Below are experts of layer 5 (counted from 0) of a mixture-of-experts language model. Rows are named router (the router's row for the expert) and show model dimensions 384-511. Each number is 50 + 12 x the weight over its row's rms, rounded and kept within 0 to 99.
After each expert's rows: a language model's description of what the expert responds to. This comes from a sample of Wikipedia text that the model never trained on.

# expert 16
router:49 36 55 44 44 30 31 50 50 44 32 40 48 62 53 25 48 50 42 62 74 60 45 64 35 72 62 48 54 15 65 35 64 33 47 26 55 58 53 64 42 55 66 43 38 48 44 56 71 49 39 56 42 57 49 67 33 56 57 41 24 51 47 37 41 27 55 47 43 51 43 60 31 51 23 23 28 56 51 46 32 43 60 60 41 62 36 49 42 44 10 44 50 39 53 54 42 32 42 45 38 62 68 30 60 45 43 31 58 52 57 62 53 53 51 67 69 45 41 48 48 47 35 52 14 47 33 52
Description: Word pieces right after an initial capital letter, mostly in names, such as H-ark-ins, H-apo-el, C-heng, plus York and Jersey.

# expert 50
router:60 65 55 52 58 54 34 52 62 57 40 86 59 35 62 76 65 58 57 46 56 31 41 60 57 59 22 39 50 32 60 54 41 67 42 59 65 34 52 20 63 67 34 42 55 36 58 43 52 49 73 69 68 45 49 44 29 64 48 47 47 53 49 44 59 32 41 35 54 49 46 64 65 54 64 49 28 52 33 46 61 57 34 47 34 48 48 47 73 42 59 41 49 71 37 56 65 40 50 58 52 63 69 31 52 42 44 43 68 45 28 61 54 51 51 38 41 49 65 59 61 36 71 56 45 41 53 52
Description: And, or, but, slashes, ampersands and list separators joining parallel items, notably census tables (Hispanic or Latino) and lists like maple and alder.

# expert 0
router:39 44 39 56 48 56 45 49 45 40 63 45 73 62 27 62 72 34 32 57 59 43 43 91 64 44 55 35 48 49 49 47 56 59 61 38 45 57 33 51 54 46 35 65 44 51 64 65 61 42 61 67 33 37 45 60 40 61 76 32 35 24 65 56 64 56 28 31 59 45 29 63 64 25 61 32 55 26 66 50 47 44 46 60 18 49 45 74 42 51 51 47 58 39 58 54 41 57 36 57 58 48 64 52 52 52 71 44 77 44 58 44 52 57 51 60 31 57 55 33 45 54 21 76 65 30 59 43
Description: Middle pieces of proper names after a capital initial, plus table separators and award entries, such as B-ega, B-PI, G-etty, G-urn-ey.

# expert 63
router:68 57 33 30 60 83 41 35 45 54 52 38 39 42 47 51 61 62 53 38 47 48 60 42 59 71 56 54 44 43 37 60 22 52 60 44 36 20 59 68 41 46 52 47 43 40 66 27 60 51 44 59 46 46 50 35 56 42 50 49 67 50 68 46 54 55 51 47 50 43 54 34 52 53 52 71 66 76 59 53 50 41 54 65 41 61 70 56 45 50 66 40 61 55 50 61 48 64 43 61 47 35 68 40 52 58 35 61 55 41 32 37 30 55 46 57 57 40 44 41 36 43 82 44 48 44 53 36
Description: Pronouns he, she, they, we, especially in relative clauses like "the meat they are given", plus hyphen-letter pieces.

# expert 3
router:57 46 56 64 50 62 62 45 59 48 44 31 48 54 24 30 46 30 66 43 56 50 45 41 47 62 56 42 49 53 42 64 54 21 48 55 52 37 52 52 59 68 31 54 62 31 43 46 57 46 47 57 31 61 45 73 42 55 47 47 34 59 72 70 39 55 64 30 56 37 40 43 56 54 33 58 55 43 32 20 51 27 70 56 34 46 51 65 43 38 59 65 54 42 70 65 54 45 42 49 60 50 60 70 54 32 40 74 53 45 40 34 65 33 57 25 46 46 45 59 49 27 58 64 38 67 40 61
Description: Uppercase letters and acronym pieces in names and abbreviations, especially age-group numbers after U- or under-, e.g. U-20, RAAF, OKK.

# expert 21
router:33 61 65 30 75 73 82 52 73 31 45 57 50 47 37 36 47 41 64 19 64 57 45 33 56 47 72 62 41 60 38 47 47 39 68 65 19 64 52 46 62 42 56 61 42 43 39 69 62 57 86 37 56 41 63 42 67 30 43 50 45 27 51 78 47 58 53 67 39 54 59 59 60 61 47 61 40 48 48 34 24 44 63 53 41 53 36 47 46 50 47 31 55 40 71 50 44 51 45 61 49 54 41 63 42 41 51 47 74 54 47 45 62 42 50 46 46 54 53 46 54 59 65 45 64 50 48 53
Description: Words in sports season reports, tournament draws and tables, e.g. finished, won, seeds, ret., Total, Doubles.

# expert 48
router:38 57 48 24 72 45 57 31 52 48 72 52 32 47 37 28 65 59 46 48 51 52 46 26 74 47 38 30 57 46 59 40 46 46 55 62 62 54 65 46 19 44 50 66 69 56 54 58 41 47 67 36 42 55 60 51 47 39 65 49 33 55 65 45 51 60 60 59 50 51 50 37 46 21 50 42 40 60 51 62 64 57 62 60 61 45 53 44 51 59 39 49 53 74 45 63 50 75 59 50 51 50 37 54 54 40 55 78 41 52 58 54 26 54 67 51 63 27 38 38 41 59 71 61 52 39 45 38
Description: Pieces inside personal and place names after a first name, particles like De, de, Mc, and letters like b in Gingerbread.

# expert 38
router:47 57 37 52 51 54 38 28 54 58 64 58 30 48 55 50 45 56 47 34 57 50 49 62 33 39 43 51 53 44 68 42 59 40 42 40 43 46 56 21 54 30 55 74 52 37 35 72 30 69 52 34 46 44 45 59 52 52 58 51 64 45 54 53 63 48 50 39 57 61 34 41 66 56 51 72 43 72 24 65 68 43 46 58 49 57 33 53 68 80 45 40 49 49 42 60 30 66 65 30 44 39 66 59 53 59 55 43 27 62 72 59 30 61 40 48 29 48 62 54 54 43 62 54 55 64 66 39
Description: Mixed bag: single letters like l or n inside words (law-n, Land-l-ord), bare spaces, years in lists, and word-starts like tr, dis, due.

# expert 47
router:53 42 35 37 60 48 40 46 53 48 43 31 37 61 62 40 55 35 45 37 67 59 52 55 61 45 37 38 63 60 52 19 61 55 56 59 44 43 73 46 47 55 64 52 40 33 38 37 51 47 47 40 51 60 53 28 54 63 48 47 59 61 44 26 52 29 51 54 49 57 45 38 47 49 43 50 55 32 51 47 51 48 61 29 38 51 47 74 51 55 64 63 39 57 43 66 53 48 42 43 58 37 44 29 68 50 51 38 65 56 50 35 48 59 45 68 52 51 40 59 19 60 52 28 56 51 55 34
Description: Possessive 's and possessive pronouns its, their, his, whose before first or own, plus pieces like re in sc-re-ens.

# expert 20
router:29 46 43 42 33 54 52 65 48 57 44 48 46 65 54 51 41 21 53 46 36 45 51 38 51 57 49 42 29 52 31 58 66 41 66 52 31 57 45 41 43 38 85 51 73 52 56 46 42 50 51 52 44 60 45 60 30 75 32 64 31 66 36 52 81 56 41 48 41 40 30 50 35 48 41 55 56 35 51 31 58 25 35 42 49 51 49 48 61 50 56 44 62 70 47 65 42 29 58 45 64 53 90 63 50 45 54 58 49 18 70 53 62 42 37 27 38 37 43 57 43 45 51 44 41 63 68 46
Description: Word-final suffixes and common adjectives before of/and/in, e.g. volat-ile, differ-ent, short-age, renov-ations, European, political.

# expert 51
router:55 60 60 60 64 63 64 46 52 55 59 33 57 66 61 50 34 43 56 54 48 39 72 47 58 51 33 52 45 63 44 62 47 42 57 50 53 45 45 51 31 31 39 23 73 73 33 38 44 49 45 60 40 55 59 62 38 35 55 46 47 62 65 28 54 20 53 13 48 71 52 21 69 45 46 46 50 39 68 58 40 69 59 39 65 46 58 54 56 74 41 48 40 27 54 39 70 42 62 36 36 42 40 56 56 65 57 68 44 34 54 66 54 35 44 52 64 77 59 48 45 55 49 64 45 57 61 52
Description: Final pieces of Asian, South Asian and Slavic names, often in tables, e.g. Siyi, Babu, Aghajanpour, Singh, -ović.

# expert 61
router:36 49 51 30 46 52 60 59 47 44 66 51 50 30 45 19 49 56 36 59 53 53 43 42 58 60 30 44 60 45 49 42 40 58 62 64 62 69 61 72 51 60 48 48 55 48 59 78 60 40 52 61 34 35 52 60 83 36 65 44 33 62 53 27 60 45 45 54 57 63 31 42 46 55 55 38 40 51 59 66 69 51 74 49 47 46 52 59 10 55 30 55 57 57 54 37 41 56 36 83 66 55 48 51 45 37 52 85 45 60 32 43 35 50 60 50 45 42 31 41 42 26 43 59 43 51 40 45
Description: Sentence-initial He, After, When, On in sports biographies, pieces after a capital K (Killarney), and digits in scores and coordinates.

# expert 30
router:67 49 44 44 32 63 48 48 65 45 42 42 51 38 40 32 55 84 36 44 57 55 48 65 59 35 44 58 52 55 60 48 37 54 58 52 52 62 40 55 49 50 35 44 71 46 41 57 41 38 30 37 54 46 54 41 57 42 46 56 41 56 57 67 43 61 48 66 26 58 37 53 35 59 62 62 61 36 28 64 50 45 60 76 71 57 50 52 55 49 55 51 65 52 58 50 49 46 62 47 36 43 35 49 44 68 39 37 66 20 68 46 50 32 53 48 65 58 57 42 59 54 42 50 65 59 62 55
Description: Periods, commas and clause connectives ending sentences or clauses, such as full stops, paragraph breaks, heading ends, but, However, while.

# expert 19
router:49 44 35 68 68 30 48 43 40 53 55 71 41 65 70 66 59 67 28 45 43 32 44 37 75 50 42 47 42 30 69 44 41 60 41 35 51 37 65 38 57 35 21 53 46 43 72 60 34 44 51 55 58 37 49 76 34 37 68 42 39 51 41 40 36 47 59 55 46 51 55 59 47 61 33 27 22 40 44 36 23 53 61 51 70 62 45 38 76 47 67 44 43 38 62 49 52 53 58 70 48 41 51 44 59 62 59 53 61 58 59 29 36 61 64 40 50 45 71 67 62 45 36 51 63 47 46 41
Description: Name pieces after de in Spanish and Portuguese names and places (de Barros, de Manantlán), plus person-name cells in tables.

# expert 14
router:47 64 40 40 73 56 63 67 50 39 41 46 50 60 58 67 34 49 42 64 59 68 44 55 46 48 59 66 64 41 47 52 28 50 45 32 47 48 51 47 59 51 57 34 81 37 52 34 68 36 53 63 53 30 61 53 40 53 60 33 50 59 50 42 51 45 48 48 70 36 46 56 50 37 53 42 71 49 65 39 59 40 63 80 33 49 54 50 52 52 38 55 44 56 33 57 51 30 55 46 36 43 55 25 34 47 66 27 31 61 62 28 41 43 36 54 54 37 29 50 38 42 37 72 57 43 51 48
Description: Word-internal pieces following a first letter or onset, often before -ing/-ed/-ions, e.g. tr-act-ors, f-ert-ile, a-vers-ion, Pro-cess-es.

# expert 2
router:58 52 43 66 32 48 53 65 43 37 51 38 36 48 47 32 79 62 49 53 49 50 47 43 50 26 53 32 57 62 69 58 55 31 66 38 67 62 66 54 45 47 27 61 21 57 66 55 41 48 50 67 48 48 66 43 53 19 59 63 51 65 44 45 45 58 47 46 42 66 56 44 57 60 53 51 45 28 55 62 62 48 64 41 64 54 50 40 43 43 65 65 27 65 59 39 47 50 66 54 29 45 49 62 59 53 49 51 43 26 66 55 42 57 42 30 69 58 58 53 46 58 71 56 52 64 39 47
Description: Opening quotation marks, colons, dashes and brackets that introduce quotes, titles, subtitles or track times, e.g. Animerica: "Our, Persia: The, – 4:04.

# expert 7
router:34 44 59 45 55 46 45 51 59 38 73 64 68 34 44 55 58 63 44 55 46 49 37 39 59 68 47 30 34 45 17 80 50 57 47 52 71 36 47 40 64 38 58 66 48 46 64 55 62 59 56 63 65 49 45 44 41 60 55 35 57 21 24 70 37 63 44 55 50 52 43 49 71 55 39 76 49 49 47 47 46 45 41 41 36 58 64 38 43 35 59 38 47 74 36 45 43 62 59 29 41 57 39 77 58 27 51 72 55 50 42 56 70 39 36 29 36 53 60 44 28 72 53 37 43 48 56 42
Description: Ordinals, superlatives and time units after the or a number, especially the first time, two weeks, third season, largest.

# expert 43
router:37 32 55 38 64 64 71 59 63 40 44 50 55 40 36 47 39 58 40 54 29 61 47 55 43 50 44 36 68 65 50 77 56 42 52 22 63 55 40 43 35 58 65 46 47 48 46 57 51 34 57 40 40 58 44 48 54 36 73 42 61 16 54 49 56 46 57 47 43 52 50 41 45 38 44 28 34 47 42 36 56 72 68 50 78 46 36 28 57 32 46 58 31 51 47 58 57 54 31 49 58 56 40 35 40 35 50 50 38 72 60 48 45 49 52 33 62 61 49 52 56 53 64 70 29 66 32 49
Description: First capital piece of surnames, especially after O' (O'Keeffe, O'Ward), and of Indian or foreign names like Sharma, Rajagopalan.

# expert 8
router:47 49 52 36 51 45 54 61 62 47 47 53 27 59 46 34 85 52 42 62 47 46 47 28 52 28 58 39 58 46 56 35 50 72 31 65 42 51 24 55 53 23 51 60 47 66 60 59 60 35 43 42 31 52 53 58 48 27 61 45 68 40 71 31 53 42 61 80 68 74 60 53 59 60 43 42 46 45 69 74 65 65 48 52 60 70 64 10 60 49 43 61 45 44 52 62 40 66 69 58 58 43 65 36 49 58 63 34 52 66 42 48 47 65 54 41 53 62 45 53 57 73 45 46 58 58 39 61
Description: Short capital or lowercase word-start pieces, often in French names and words, plus "al" in et al., e.g. Jean-Pierre, Je réalise, amassing.